config = dict(
    num_hidden_layers=13,
    hidden_size=96,
    n_experts=32,
    experts_per_token=4,
    d_expert=64,
    d_shared_expert=0,
    hidden_act='xielu',
    moe_layers=[1, 2, 3, 4, 5, 6, 7, 8, 9, 10, 11, 12],
    n_empty_slots=8,
    router_score='sigmoid',
    normalize_top_k=True,
    routed_scale=2.5,
    balance_loss=0.00363,
    balance_bias=False,
    router_noise=0.1,
    init_std_router=0.0287,
    lr_router=0.000986,
    vocab_size=4096,
    norm='layernorm',
    norm_eps=1e-06,
    tie_word_embeddings='early',
    optimizer='cautious_adamw',
    learning_rate=0.00174,
    beta1=0.95,
    beta2=0.98,
    batch_tokens=[65536, 131072, 196608],
    max_seq_len=256,
    train_tokens=700500000,
    max_steps=5814,
    dataset='wikipedia_en',
)
Below are experts of layer 6 (counted from 0) of a mixture-of-experts language model. Rows are named router (the router's row for the expert), up (a neuron's input weights, with its number), down (a neuron's output weights, with its number) and show model dimensions 0-95. Each number is 200 + 30 x the weight over its row's rms, rounded and kept within 0 to 999.
Before each expert's rows: "comes before" lists some tokens at least twice as common just after its tokens as in all text; "gets" lists some tokens that make up at least twice as much of what it gets as of all text. This comes from a sample of Wikipedia text that the model never trained on. Tokens count by the router's weight.

# expert 8
comes before: " of", ",", ".", " in", " was", " and"
gets: " the", "ation", "ing", "ion", " The", " his"
router,170,202,249,175,237,213,212,158,222,221,183,225,162,263,188,251,253,210,178,158,191,191,252,202,201,193,147,225,189,238,201,187,155,227,180,218,241,172,227,174,199,210,178,145,195,226,220,199,197,246,248,152,224,183,194,182,211,166,170,232,199,148,225,200,203,173,160,196,129,206,183,179,231,180,225,193,235,249,206,190,165,248,176,218,215,214,148,142,230,203,182,220,168,187,234,179
up0,212,228,198,171,164,173,231,173,179,245,211,214,226,239,229,249,254,226,202,222,218,163,239,200,165,180,199,183,166,253,223,241,244,219,197,239,186,228,217,184,150,205,231,129,228,214,194,201,181,180,227,188,176,159,163,213,214,153,176,240,196,212,219,121,202,190,158,216,177,181,156,223,155,179,227,202,241,196,212,192,203,219,158,183,233,161,224,172,213,151,131,209,226,225,204,193
down0,227,202,221,205,195,208,161,178,237,209,218,178,217,188,196,203,232,176,225,168,213,209,185,133,216,230,213,160,194,182,177,258,179,225,145,245,173,135,212,171,237,181,194,220,218,180,188,244,153,131,197,203,239,236,218,219,152,136,206,218,205,163,221,208,234,199,149,173,212,230,197,219,181,251,233,189,210,214,252,194,227,215,168,175,237,163,152,176,184,192,173,225,259,213,245,216
up1,185,189,217,190,202,185,211,180,192,244,177,232,213,200,181,209,215,182,192,169,196,176,239,190,240,156,219,246,175,207,249,129,213,187,179,197,171,204,248,212,180,224,228,170,178,174,243,175,189,223,228,186,235,194,203,198,222,236,184,151,211,204,186,243,186,218,176,181,135,190,219,242,256,164,156,255,232,192,193,208,180,198,164,232,168,180,164,209,295,194,198,204,247,169,248,133
down1,185,226,171,131,187,183,211,223,175,170,172,251,137,225,194,201,186,233,181,166,178,211,219,240,189,212,183,220,183,229,171,158,186,243,190,225,184,219,212,203,139,211,233,193,189,232,237,193,215,198,195,139,181,145,201,219,207,199,232,174,178,199,201,269,211,249,199,221,129,191,215,242,205,166,214,172,199,216,251,186,168,164,177,254,195,171,142,235,243,223,218,182,261,204,209,208
up2,103,279,203,195,217,162,235,221,155,198,241,211,198,143,225,147,198,234,203,236,196,247,222,215,212,202,222,208,203,247,209,191,268,227,162,174,254,183,207,128,210,209,245,159,226,157,220,205,200,217,237,216,188,161,208,184,204,185,149,179,181,184,214,217,221,250,220,213,185,152,189,195,214,196,191,220,201,180,209,206,193,228,204,175,181,233,200,170,229,186,141,199,160,197,198,197
down2,248,159,249,233,186,151,188,218,143,208,201,249,215,178,158,153,197,239,193,203,183,231,179,283,203,163,193,165,253,205,200,179,216,220,204,177,223,212,213,227,175,142,258,195,237,197,180,212,157,186,202,249,194,223,181,246,164,200,181,210,193,189,175,260,182,204,216,169,174,231,186,193,170,239,189,197,225,185,255,157,179,259,182,173,166,200,217,208,215,165,152,221,206,210,236,200
up3,186,217,186,198,196,204,251,225,211,217,198,165,240,209,216,204,203,178,185,201,199,158,221,170,168,182,186,139,184,181,208,191,166,251,202,163,244,241,207,203,194,230,186,176,214,219,203,178,220,155,212,176,206,172,110,214,206,238,267,172,169,231,199,184,235,146,152,210,213,207,193,258,249,217,193,183,188,211,155,166,145,138,198,273,211,204,203,200,219,194,224,201,191,240,263,176
down3,174,215,240,186,188,199,179,232,183,251,235,261,194,141,222,174,170,208,245,185,159,170,187,202,186,225,195,132,203,218,200,197,229,246,211,183,163,209,205,213,231,146,227,171,188,197,165,176,212,233,177,187,220,197,185,232,210,258,190,174,228,203,188,263,176,232,147,204,173,219,219,207,177,243,205,212,215,224,183,160,209,269,192,209,189,193,130,246,241,146,136,210,188,174,203,200
up4,196,193,249,201,226,165,178,148,214,192,240,193,197,197,247,255,173,181,228,200,214,251,220,145,181,195,158,286,180,184,200,198,177,179,218,268,237,184,230,174,155,207,229,236,180,202,197,215,177,253,235,178,238,191,254,206,230,185,123,201,156,190,166,187,184,179,191,185,204,128,181,250,222,181,222,168,211,240,174,162,220,199,184,208,198,183,178,183,177,192,171,210,225,210,193,202
down4,213,214,150,232,248,214,204,165,181,190,189,211,207,219,234,214,201,242,195,134,219,189,215,177,175,210,199,202,234,174,167,161,182,200,197,284,158,171,184,188,226,208,202,253,208,181,180,244,196,203,169,216,168,201,210,174,196,205,239,161,224,203,227,176,147,208,95,189,243,170,235,225,214,239,162,174,195,201,193,184,241,224,229,164,237,175,237,208,138,222,210,231,189,172,239,178
up5,169,180,200,206,188,181,204,138,256,209,223,248,202,206,174,185,170,258,155,206,174,220,172,248,183,170,240,256,172,272,188,134,202,196,229,268,239,200,227,225,183,200,176,247,199,170,194,203,242,190,168,233,214,148,227,216,217,224,179,179,208,201,228,188,180,154,175,151,170,200,190,212,182,165,177,176,176,205,163,223,163,263,177,216,193,226,168,182,194,159,160,201,215,180,202,190
down5,185,168,189,165,224,238,226,188,206,183,245,226,202,214,160,185,219,220,200,160,257,200,179,201,168,262,236,196,182,197,266,162,233,149,210,223,165,175,203,221,175,221,231,254,205,157,213,232,202,214,186,225,213,205,187,214,168,193,192,205,141,163,166,202,202,178,196,232,189,179,265,163,222,282,176,222,239,191,185,225,231,186,162,240,216,140,212,233,164,179,173,162,201,176,203,153
up6,201,220,248,200,237,195,171,216,240,246,224,239,178,179,203,163,232,190,194,199,226,251,247,224,187,177,198,194,204,205,215,164,140,193,211,219,209,156,259,215,189,212,234,214,207,171,208,191,195,225,188,175,292,173,194,206,195,158,166,215,140,197,193,151,189,174,173,203,177,184,243,172,283,213,239,177,193,181,210,233,199,224,127,214,212,219,188,147,183,180,211,182,199,232,224,144
down6,214,205,168,206,230,262,216,233,188,166,176,175,145,171,202,171,168,232,192,202,189,236,242,199,192,169,181,189,227,228,184,202,249,222,222,171,217,217,236,171,181,221,183,214,203,151,148,154,206,161,202,206,161,202,171,241,217,176,147,204,216,256,177,151,192,232,255,180,211,240,210,244,243,169,168,164,161,178,263,198,182,214,202,191,239,148,141,210,178,252,184,213,219,213,204,222
up7,192,207,231,204,205,226,221,132,247,215,173,181,179,241,197,236,159,231,136,200,174,192,205,170,152,233,209,156,220,245,251,180,111,228,171,201,168,209,213,209,215,233,199,162,152,183,217,224,199,191,164,206,181,168,189,187,271,201,204,176,211,212,173,159,195,196,185,238,202,207,207,199,203,233,225,161,182,200,224,212,196,153,251,197,200,167,172,181,177,223,204,192,260,275,188,232
down7,244,251,205,240,255,213,200,201,195,175,161,198,138,220,198,185,234,188,194,215,235,176,236,218,219,214,168,203,229,208,199,242,199,235,214,217,185,167,174,133,191,194,215,168,262,177,187,235,203,203,176,176,156,211,226,200,196,181,222,237,246,225,175,156,225,266,186,227,112,176,150,195,216,158,181,257,185,207,176,204,184,207,231,177,190,162,212,193,181,125,220,215,172,192,203,198
up8,140,273,206,199,194,181,175,199,213,182,241,202,184,154,225,244,186,212,126,210,158,165,195,245,172,196,194,172,188,213,214,193,196,235,180,203,231,170,169,179,174,175,197,173,217,208,222,224,214,240,185,158,240,196,205,212,269,217,179,243,180,219,203,225,158,169,220,143,155,232,304,189,203,216,186,206,165,177,206,173,222,210,208,204,217,181,198,195,185,213,245,211,260,243,178,220
down8,201,232,203,195,171,187,222,235,184,210,275,180,194,181,209,133,245,197,144,136,208,184,173,197,248,184,224,154,255,175,181,210,221,173,215,228,189,183,225,176,206,222,208,187,204,178,158,272,204,226,207,223,198,226,182,152,238,232,157,158,189,227,197,221,207,175,180,228,220,230,238,225,219,166,193,211,223,179,151,171,229,256,204,207,275,162,207,168,213,174,200,148,187,216,178,197
up9,197,231,242,177,200,254,212,193,177,177,302,233,148,217,146,199,178,228,199,168,180,227,174,151,217,232,230,196,168,165,184,194,195,232,214,163,260,200,144,207,191,219,231,225,237,178,228,171,168,262,210,166,215,169,222,218,184,184,203,181,239,168,258,186,181,195,204,193,245,202,182,190,168,221,228,266,210,198,232,192,215,218,185,173,206,183,203,118,195,199,204,198,178,207,186,212
down9,241,129,162,134,174,166,223,215,213,234,177,156,219,190,165,184,202,172,168,208,186,223,195,146,225,225,186,224,177,201,217,247,243,155,233,221,173,216,131,198,240,178,190,176,207,222,139,175,166,203,197,170,193,201,197,228,209,169,211,187,175,238,198,225,222,196,262,247,220,183,226,243,186,185,167,239,241,212,203,234,213,237,260,198,194,194,190,166,231,190,183,204,198,224,143,159
up10,152,144,170,210,219,244,180,161,180,182,200,154,186,172,226,223,167,195,216,234,203,162,197,160,251,157,218,160,209,245,144,195,229,242,178,169,206,230,153,169,184,228,182,216,210,198,203,201,213,186,232,147,224,197,163,181,204,232,203,197,238,231,207,189,201,236,219,207,210,238,228,197,142,161,225,227,244,233,230,221,189,183,148,167,228,228,174,255,233,214,242,237,215,254,214,161
down10,236,167,211,241,175,171,261,298,196,194,225,181,192,175,146,200,175,245,185,192,217,180,197,220,184,189,191,166,275,205,215,193,201,152,188,184,206,245,180,183,178,231,203,187,203,218,242,204,249,203,235,209,168,139,232,151,201,159,205,219,184,207,204,169,196,166,159,222,213,214,208,215,225,199,185,172,111,172,195,245,177,172,219,199,209,175,180,167,215,254,169,179,199,243,198,208
up11,201,235,213,175,212,181,200,177,191,173,189,187,207,195,287,184,214,231,195,207,246,172,189,180,183,185,181,231,181,225,256,182,183,242,158,176,219,192,167,202,197,202,212,154,188,255,239,157,201,175,212,215,224,165,171,138,197,188,211,287,210,209,187,247,181,191,273,169,188,208,156,200,217,238,263,192,194,215,251,200,188,220,146,246,176,181,223,180,164,215,241,224,211,180,167,225
down11,222,213,172,156,140,194,173,245,164,156,223,260,182,182,232,185,213,185,226,198,211,162,221,229,218,235,193,168,215,191,236,218,226,169,216,182,239,165,212,191,154,230,201,147,199,177,172,200,217,197,194,242,226,163,163,237,186,238,209,227,219,199,217,170,197,217,196,215,209,220,115,168,220,215,217,181,211,234,205,157,181,240,128,227,183,210,168,171,180,175,206,240,201,263,174,265
up12,206,223,230,184,208,258,219,219,202,247,146,224,143,203,213,241,248,172,170,163,188,190,253,195,211,222,192,206,151,191,216,146,194,207,224,149,255,190,150,148,182,196,202,195,185,243,199,172,194,205,207,159,195,210,199,188,201,154,237,184,177,212,213,182,253,188,213,261,178,217,270,229,178,193,181,260,205,193,209,176,177,247,180,230,223,185,208,153,229,195,168,139,234,223,203,211
down12,178,201,175,170,215,244,168,202,188,207,189,220,239,216,196,225,197,171,203,217,189,221,204,131,210,192,223,280,225,159,218,169,236,205,185,182,195,160,159,180,198,248,208,265,150,179,185,213,221,203,188,189,264,189,230,209,147,177,188,189,231,201,233,185,163,216,166,199,134,207,171,238,223,285,215,254,196,175,226,166,156,227,196,208,197,227,150,199,205,209,208,178,163,189,252,201
up13,206,182,224,229,180,232,224,193,274,275,203,203,246,204,189,209,233,254,138,219,190,227,228,161,223,183,224,158,204,231,166,240,134,199,163,210,127,191,219,205,168,191,184,196,203,209,229,236,169,220,239,138,212,225,147,203,218,210,186,232,173,184,223,215,208,235,226,177,205,242,160,213,160,219,212,215,162,214,179,183,188,193,217,218,220,164,133,228,225,188,194,186,221,224,206,240
down13,232,181,219,237,169,201,159,170,263,159,163,205,212,264,220,203,218,142,189,207,204,198,212,194,217,218,177,205,179,149,176,198,241,205,244,199,189,157,225,151,201,225,212,156,243,236,163,207,191,214,177,232,145,172,191,167,182,187,149,184,219,161,159,229,153,219,187,202,210,204,215,149,213,225,164,221,200,154,195,236,186,220,261,216,151,206,235,202,220,228,258,215,234,193,152,182
up14,201,233,186,190,237,187,188,187,220,205,208,184,223,174,201,212,230,168,250,210,238,180,225,222,200,193,221,242,145,235,181,120,225,181,204,230,230,198,142,211,161,194,219,225,234,222,226,179,202,214,187,156,204,207,221,191,210,143,201,243,191,201,180,176,187,219,153,194,179,221,211,268,215,251,208,199,224,208,197,221,226,178,151,174,226,235,162,114,195,191,265,233,174,164,261,232
down14,159,217,152,248,223,173,167,195,200,160,198,168,206,222,149,170,214,172,223,172,241,195,208,205,174,213,237,216,275,182,234,178,177,192,228,178,158,123,192,235,234,214,200,164,202,202,225,255,160,234,190,238,261,182,158,247,153,188,213,204,188,199,233,192,212,178,224,170,187,172,229,196,198,262,183,245,185,194,232,161,209,210,141,198,204,251,237,229,196,210,177,191,227,193,216,194
up15,218,155,215,178,226,169,188,237,196,175,218,195,206,224,180,198,183,221,133,244,225,177,138,241,223,197,143,188,226,229,183,223,117,217,197,184,167,193,226,135,183,154,189,189,225,218,229,217,198,192,194,196,221,212,172,202,210,150,203,250,234,167,204,223,187,201,211,205,177,231,208,218,194,202,200,239,213,198,233,194,102,211,191,183,229,242,184,132,244,200,238,242,230,176,207,233
down15,239,217,154,239,221,208,246,228,233,197,155,163,263,211,176,177,179,221,203,220,203,185,219,234,219,210,257,257,160,194,242,193,245,212,213,210,215,207,162,156,175,212,202,205,164,213,229,162,222,210,166,185,184,167,230,207,221,185,227,172,233,187,151,187,157,215,229,208,204,191,190,184,193,180,157,207,199,206,170,268,230,130,214,247,188,149,196,142,172,224,232,169,176,157,153,200